config.toml
n_layer = 11
n_experts = 32
activation = "geglu"
qk_norm = false
init = "normal"
init_std_qkv = 0.0246
init_std_down = 0.00524
beta1 = 0.95
decay_shape = "pow"
doc_mask = true
Below are experts of layer 6 (counted from 0) of a mixture-of-experts language model. Rows are named router (the router's row for the expert) and show model dimensions 0-255. Each number is 128 + 32 x the weight over its row's rms, rounded and kept within 0 to 255.
After each expert's rows: "comes after" lists some tokens at least twice as common just before its tokens as in all text. This comes from a sample of Wikipedia text that the model never trained on. Tokens count by the router's weight.

# expert 13
router [141  91  57 174 141 106 125 178 116 135 168 183 133 105  76 159 184  77 122 140 106 150 132 151  65 208 149  88 186 115  93 158 169 128 176  67 126 117  87 114 158 101 154 106 145 167  89 112 152 170 111 128  45 126 154 157 182 137 120  54  90 146 151 111  96 126 182 168  86 109 176 169 152 157 101 147  97 118  98 182  74 109 118  85 120 167 194 137 114 117 132 128 119 155  78 130 192 102 163 126 128  90 115 141 142  95 109 164 135  74 103  66 122 169 111 114 115 207  98  80  98 125 164 162 100 159 129 146 129 124 103 126 109 160 166 110 102 145 106 154  95 105 102 138 117 130  89  99 148 109 141 135 144  86 100 180  85 114 134 133 170  98 145 116 180 129 109 133 185 133 160 154 166 162 118  82 150 119 209 126  93 114 115 103  97 121  88 134 131 175 119 136 112 120 117  94 145 146 100  73 185 154  99 164  57 139  99 144 114 116 117 111  88 112 116 129 173  63 123 101 150 142 125 168 113 110 109 137 145 151 116  63 151 105 134 163  93  96 100 106 137 152 115 142 194  77 160 181 144 135 146  85 126 131 146 169]
comes after: " |", "|", ";", ":", ",", " /"

# expert 29
router [ 99 150 154 144 168 104 146 160 164 138 157 105 165 124 135 169 129 114  68 127 131 135 123 194  92 111 146 126 128 135  64 178 165 130 156 133 157 124 154 190 148 118 178  92 210 142  86 137 179 207  86  84  98 127 126 193 135  93 101 151 113 122 156 113 114  71 113 129 116 183 147 153 121 162 100 126 104  92 181 145 122  67 165 126 127 112 177 114  87 116 139 119 164 171 136 163 202  99 160 130 139 110 195 182 183 117 120 125  84 120 133 118 186 156 151 147 116 185 104 117 115 114 125 166  90 115 117 164 152 141  75  86  92 142 132 145  98  92  48 116 108 119  63 151  22 121 139 104  86 146 123 174 143  61 100 150  74 176 152 167 149 113 150 163 160 113 118 126 175 146 130 149 185  78 111 124 174 123 145 140  97 107  79  76  90 161 111  93 137 116  99 103 126  91 124 128 156  77  94 160 162 129  92 153 127 114  99 101 143 127  80  72 148  98 156 164  74 139 110 101 123  94 164 133  63 163 107  95 128 141 143 128 111 136 144 135 124 143  96 131 140 143 105 176 164 133 106 156 120 162  77  95 100 150  96 120]
comes after: ",", ".", " is", " as", " and", " was"

# expert 23
router [140 116  91 134  55 110 142 192 178  51 160  99 187  90 141 139 108 147  82 122  48 127 144 140 107  99 184 107 133  46 123 138 131 126  99 114 155 110  35 144 167  63  83  65 137 150 146 183 104 117 122 133  82 160 169 137 151 116 125 110 103 172 163  77 123 150 172 167 147 161 146 107 165  84  88 158  97 135 133 177 121 140 141 125 130 164 179 154 139 137 120 155 122 149 105 148 130 124 100 131 134 196 200 123 122  78 102 135 114 117 102 152 133 178 119  97  66 177  90 135  90 174  82 164 106 101 107 121 118 193 129 152 141 132 183 123 114 131 131 138  72  89 121 167  99 118 186  75 136 114  86 174 169 125  92 169  83 147 115 153  84 117  99 111 139  99 132 151 151 128 109 144 106  68 127 175 157 127 178  95 100 122 112 155 150 108 102 122 127 101 139 171 130  85 166 132 142 123  74 120 156 137 131 177  90 121 117 114 108 120 109 120  70 138 171 157 131 109 160 115 143 114 120 197  70 156  64 124 114 141 162 103 170 138  86 124 111 117 133 100 129 151 109 180  78 118 160 166 137 136  93  71 179  80 112 125]
comes after: "201", "200", "199", "202", "198", "197"

# expert 30
router [131  91 178 173 111 120  88 102 129 105 163 146 109 196 102 160 165 107  97 105 119  60  89 168  89 131 136 105 154  84 139 162 141 107 122  81 128 147 123 123 126  96  71 140 144 162 115 133 135 154 144 108  56 153 127 139 156 108  74  99 122 173 132 119  71 102 192 132 136 201 123 133 110 152 139  82 104 113 114 140  53  72 124 110 127  91 142 103  79  86 120 128 175 158 103 181 158 109 182 126  84 176 159 141 209  84 152 113  85 153 113  94 169 207 142  78  97 161 107 138 105 104  90 130  99 178 113 153 105 116 134  89 110 200 126 118 122 184  98 109 130 110 114 162  90 146 114 126  72 122  99 180 112 119 103 162 175  91 117 139  80  91 156 119 164 118 156 127 132 123  85 131  97 148 146 156 160 147 174 136  96  58 151 117 170 117  96 153 191 163 136 110 167 110 137 129 129  68 101 141 114 112 147 165  88 199 125 112  85 114 157  76 100 120 160 129  84  97  77  75  92 105 150 135 141 127  91 111 115 199 110 116 120 156 185 184 146 127 130 110 121 126  96 102 149 125 129 126  80 143 111  76 144  70 132 178]
comes after: " of", " in", ",", " to", " at", " on"

# expert 17
router [149 156 140 127  80 126 137 122 156 149 125 112 159 180  34 121 163 103  93 107  74 117 201 166 113 133 115  93 144 108 112 171 204 106 128 128 124 101 108 142 122  69 127 124 147 147 137 163 120 134  82 100  84 161 137 144 143 102 115  83 121 205 126  50  59 106 139 108 131 133 108 169 102 124 112  91  87  56 120 204 131 135 163 149 145 161 153  97  82 134 100  61 174  93 138 166 132 109 144 101 117 132 177 175 142  63 183  86  90 111 131 145 107 187 134 103 150 140 117 110  90 132 144 157 101 105  98 137 127 136  59 148 172 138 162 140 140 137 127 131  92  99  84 139 109 130 147  86  92  94 135 173 144  74 107 103 166 179 148 157 139 108 115 122 169 131 174 132 149 127 104 181 106 131  68  93 157  92 184 179 118  96  93 142 100 107  98  94 149 144 103 192 178 104 201  95 143 106  92 118 132  84 152 140 104 169 158 146 139 123  93  78  85 118 111 100 123  80 190 126 154  61 115 134 118 150  89  99 128 158 142 123 181 128 110 110 111  53 121  73 139 113 107 144 145  94 119 139 130 170 130  69 125 106 138 117]
comes after: " |\n", "\n", ")", "%", "1", " list"

# expert 3
router [ 99 134 158 121 130  73 182 167 149 122 116 156 154  71 156 160 134  89  95  97 151 115 120 169 106 192 132 129 130  96 132 129 163 137 129 123  82  90  85 163 136 102 102 121 170 119  88 111 146 134  92 160  76 173 145 125 151 108 123 117 167 205 146 124 125 159 117 160 120 166 133 160 166 137  81  77 150 110 117 168  99 124  62 109 162 121 180 131 135 122 136 144 112 100 120 115 145 143 159 104  77 140 136 178 146 158 116 120  72 113 151 172 118 148 114  94  60 119  81 164 119 162  56 142 101 213  87 122 153 172 132 142 116 199 148 154 149 138 116 125 137 124 140 205 142  63 167 109 135 139 112 131 167 174 107 130 140 102 101 103 112 123 138 145 100  82 160 117 181 170 100 123 114 121  86 118 139 202 156 115 138  73 106 148  72  64 134  58 168 142  81 113 153  88 146  98  91  65 107 162 175 129 100 136  75 124 143 145  84  65  91  71 118 107 125 156 120 134 163  93 100  99 101 190 178 163 131 110 160  93 130 118 154 189 138 117  87 139 131 163 128 155  93 156 161 110 171 174  78 148  99 134 179  62 112 107]
comes after: " the", " a", " The", " in", " on", "The"

# expert 20
router [ 90 144  37 190  97 112 106 180 123 158 141 121  65 132  85 148 152 115 128 160 163 102 151 129 106 178 197 111 164 142 169 164 132 155 144 106 150 147 103 161 132 170 130  90 162 112 142 171  99 163 108 125  98 175 185 157 135 174 136 125 187 185 140  29  83 142 128 125 196 231 131 144 126  95 150  85 111 109  99 165 115  78 142 101 180 132 148  82  93 144 118 124 116 154 115 166 177 148 150 140  93 137 135 146  99 123 184 107 112 157 124 150 132 138 169  64 137 173 116  18  99 151  79 101 109 102 108 136 117 132  98 130 129 122 147 139 100 144 138 151 107 126 148 162 159  75 128  91 116 124 151 163 130 136  97 123 178 180 157 165 177  74 113 124 149  97  87 127 156 122 156 165 139 123 136  77 134 127 138 146  95 130 132 136  89 130 127 161 142 158  96 133 101  61 128 151 110 140 100 120 152  93 163 146  90 120  72 104  81 102  70 114 102 108  81 102  78  95 147 116 166 103  92 186 107 121  95  96 128 165 147 165 142 149 140 169  99  86 138 112 151 150 101 189 142 105 143 180 134 186 117 109 116 108 130 187]
comes after: "\n", "-", ")\n", "201", ":", "\n\n"

# expert 5
router [191 135 129 139 131 144 185 148 141 123 180 100 158 188 166 114 161 112 133 125 146 106  73 132 123 123 178  87  93  36  94 135 152 115 151 103 103 124  95 173  78  86 119  79 155 163  66 143 172 149  76 145 117 130 185 120 158 154 122 163 136 154 146 114 104 107 173 207 161 105 216 141 162 176  96 136  89 120  69 169 146  71 125 104  81 114 100  97 117 121 114 134 107 132 112 108 208 137 143 123 142 209 162 133 139 182 161  89  98 115 113 125 110 173 149 121 148 123  99 121 120 125 164 191  95 121 123 154 121 167  82  84 138 111 158 120 111 124  97 135  94 125  95 172  79 120  97 104  54 146  75 169 157  82  82 194 163  94 134 177 140 107 149 116 170 149 112 169 150 154 140  96 110 130 115 110 177 129 182 133 112 103 151 146 123 143 109 129 136 135 120 146 157  83 116 162 158 126  97 170 155 139 122 168  93 152  77 121 124 129 116 125 101 116 163 137 143 108 125 104 199 124 101 112  79 161 118 122  97 135 102 108 124 143 124 114 107 101  87  93 164 108  63 210 137  90 212 144 187 102 120 140 163 113 126 144]
comes after: " ", "|", " March", " on", " December", " January"

# expert 10
router [204 105  83 143 134  96 126 115 148 131 124 147 173 123 146 157 132 116 104  96 168 153 142 161 118 126 127  88 136 134 140 171 122 125 124 105 124 145  77 130 115  88 124 130 155 146 131 153 136 151 112 110 104 153 130 120 116 183 112 127 180 139 154  96 119  80  91 125 179 150 161 170  95  97 110 112 114  83 138 128  82 134 110  91 104 114 135  25 128 153 129 115 151 137 117 219 163 134 127 106 147 143 144 142 128 139 127 126 156 175 155 132 144 148 166  97  32 198 108 108 117 103  53 129  83 102 110 127 113 146  96 139  56 176 125 102 126 140 125  28  50  55 111 143 134 113 150 117  87 129 150 155 210  74 130 139 154 159 107 101  89  71 110 128 142 100 122 123 150 171 106 136 161 147  97 134 155 191 145 102 105 120 124 110  37 130 101 119  95 128 167 151 151 112 172 142 143  88  91  78  96 115 170 160  89 147 141 114 119  82  72 118  89  96 184 144 110 140 144  93 151 118 130 147 108 108 165 108 164 158 147 113 129 112 142 125 104 104 128  56 153 194 134 146 182 105 133 146 114 162  93 109 241  88 112 165]
comes after: ".", "–", "2", "6", "5", "8"

# expert 16
router [122  90  88 156  93 122 157 122 148 109 120  82 128 117  66 151 133 149 118 130 124 103 113 133  92  69 146 100 137  67  53 188 136  90 139 120 124  82  61 146 112 128 133 104 150 169 101 110 136 159 114 152  97 160 168  91 190 127 114 126 163 149 173 189 156 121 144 169 165 151 194  86 111 124  98 118 121 141 131 175 125 136 113  98 106 182 134 128  93  54 116 111  80 126  59 185 161  93 140 132  81 105 163 179 130 143 152 150  77 156 126 131 161 160 110  99  58 146 116 144 119 127 118 132 111 104 125 143  58 210 101 106 159 167 152 123 109  75 135  99 105 102 180 204  59  62 111  60 157  87 127 130 138 136 110 113 111 103  83 138 108 105 112  94 155 123 156 161 156 174 159 106 117 152 102 105 152 141 150 126  94  81 143 100  81 122  98  84 184  97 129 169 133 121 188 150 185  99 110 162 179  72 161 181  73 186  83 128  84 114 112 104 112 141 123  89  90 102 108 124 112 110 132 122 137 125  79  84 141 142 177 138 114 150 150 151 118 110 128  95 153 101  66 127 194 115 117 136 147 102  99 149 115 109 126 145]
comes after: "\n", " |\n", ")\n", ".\n", "==\n", " his"

# expert 18
router [177 134 175 147  98 100 153 162 157 101 161 110 158 207  86 125 155 112 159  82  74 139 131 164  83 106 182  68 207  75 105 141 139  90 127 110  98  96 116 168 185  80  69 154 130 116  98 105 145 170 128 162 108 105 156 108 149 146  86 111 133  97 143 143  89 136 121 150 121 123 155 149 173  66 144 112 113 105  55 168  96 153 174  77 104 111 171 149  98  97 142  70 170 126 140 151 130 115 159 157  83 129 133 147 108  88 151 138 146  91 162 147 115 125 119 107 150 147  91 136  82 191 123 155  62 159 120 112 143 157  96  43 135 135 141 148 115 110  80 148  55  72  28 169 106 123  93  65 128 104 133 121 147 134 100 137 149 153  62  87 116  97 187 145 132  80 113 185 146 111  74  88 124 132 134  38 136 147 164 153 134 120 132 188  91 126 134 142 120 124 107 150 135 100 160 131 120 113 127 103 128  74 114 147  88 142 140  89 120 105 109 131  97 106 129 112 109 145 130  92 125  62 148 125  97 185 119 143 142 102 127 151 173 191 142 168 104 124 148 114 138  94  87 114 134 102 120 158 142 155  60  75 119 131 118 122]
comes after: " ", " (", "–", " E", " N", " In"

# expert 6
router [124 154 121 156 120 145 161 144 116  64 169  89 144 148 133 151 142  96  82 117 142 108 169 172  63 164 122 115 121 114 148 131 108  63 108 105 160  82 100 101 168 121 150 143 133 187  99 123 160 155  60 153 109  90 155 108 179 121 105 114 108 134 120 144 130  91 173 135 156 130 115 128 126  69  98 149  84  91 107 155 118 117 152 113 117 150 150 123 155 103 140  93 149 178 120 149 142 119 137 113 100 162 182 180 159 102  98 111  92 139 128 103 120 151 180 104  99 185 100 146 111 147 110 173  98 188 139 137  82 121 136 126 111 140 157 161 132 105 100 144 145  65 116 139 118  88 171 113  92 113 112 119 185 107 118 133 124 121 122 111 122  59 153  75 154 103 217 134 155 175  45 158 148 147 112  85 164 180 163  83  89 114 110 141 118 152 138 102 170  39  96  84 164 146 137 150 120 128 124 191 186 116 156 183 116 178  97  95 141 102 103  17  97 110 110 111 111 127  63 133  93  97 171 161  98 175 133 135 165 127 170  51 141 128 137  82 109 143  88 124  51 117 139 158 156 129 144 159 141 184  77 108 125 118  96 163]
comes after: "0", ")", "1", "2", "3", "4"

# expert 1
router [152 139 116 178 123  94 163 185 104  26 164 163 173 165 104 147 159  35  92  79  99  80 151 164 116 146 108  77 135 110 127 126 120  89 169  74 123 122  84 127 131 103 110 164 131 157  85 162  94 137 111 113  92 119 197 118 117 149  64  90 110 181 141 134 166  83 127 168 160 135 198 110 147 117 107 126  52  76 131 181 122  97 127  98 129 143 171  82 159 111 155 116 164 149 112 122 129 133 134 124  47 187 140 175 140  84  89 144 133 110 186 107  92 174 159 120  89 145 101 109 100 202 143 140 101 163 127 140 100 163 131 114 108 137 148 141 129 147 148 132  88 120 148 129 128 128 135  74 111 118  92 163 137 100  82 156 126 143  97 150  82 112 179 115 202 113 137 172 172 165 113 180 114 121 130 121 137 169 159 123  67 134 122 132 167 152 112 119 146 130 110 132 157 129 124 190 162 135  92 128 109 126 143 146 109 162  74 105 129 107 126 149 108 120 144  18  66 136  82 127 166 116 172 131 104 111  94 153 133 103 104 122 157  98 145 176  91 125  97  80 174 132 123 149  98  84 148 130 117  99  67 117 139  79  99 157]
comes after: " |", " (", " \"", ",", " the", "-"

# expert 31
router [ 92 187 126 155  98 108 158 162 134 104 156  83 111 163  49 190 158 130  99 113 145  95 132 158 156 158 137 107 126 152  81 130 198 175 118 171  99  73 118 211 121 120 119 108 129 139 101 135 164 164  93 106 140 209 196 139 163 185  78 105 125 172 167  61 185 113 128 181 165 148 146 109 129 168 155 105  94 100 132 162  91  83 145  95 128 131 168 118 117  88 156 106 117 120 135 129 119 103  84 124 146 184 179 110 115 150 164  19  70 137  95 150 188 158 128 117 116 132 110  93 123 181  91 128 125 114 102 116 114 221  86 125 150 141 129  82 113 199 130 123 116 128 109 124 107 108 129 109 138 142 119 148 109  70  90 154 122 160 125 139 104 121 100 159 155 116 164 139 178 134 114 139 109 170  71 123 144 111 116 130  76 131 159 154  79  85  94  72 134 145  86 137 152  80 143  94  95 109 105 119 182 107 119 170 104 176  88 151 103 107  98 126 102 107 139 106  91 126 124 109 154 146 113  81 156 160  86 103 120 153 210 104 164 116  64 163 120 109 164  94 158  94  76 143 147  99 122 142 119 145 122 115 131 113 105 159]
comes after: " ", " (", "–", " $", " +", "_{"

# expert 2
router [ 98 148 144 158  74  90  93 142 171 112 145 113 194 179 141 176 129  95  28 117 107  91 129 160 141 105 143 127 118  90 106 142 172 124 190 122 109  91 129 113 117 100 117 143 174 227 158 150 173 154 104 145 109 131 151 149 170 131 131 153  35 134 160 132 132 155 130 136 143 128 209 174 143  75 102  82 135 117 143 110  58 105 143 100 140 161 111  86 144 129  89 122 173 105 112 159 133 149 173 125 129  96 144 124 172 105 138 102  74 151 132 175 179 152 152 116  78 120 127  95  68 110 116 157  78 118 105 152 132 116 101 172 131 160 120 116 124 138  75 168  98  94 121 131 123 119 157  90 139 148 139 148 119  84  60 114 138 153  95 178 128 103 116 138 131  85 153 117 189 123 139 107 151 160 105  87 170  96 142 162 147 101 155 157  97  63 116 131 105  56 132 129 169  82 175 141 125 148 121 210 189 111 135 181  96 180 138 110 137  70 112 138  90  82 123 134 136 115 144 123 144  99 112 157 127  96 128 153 137 127 117 137 130 156  72 184 113 153 135 116 143 207 129 177 123  69 162 152  94 162 122  50 162 133 164 143]
comes after: " H", " T", " P", " N", " C", " D"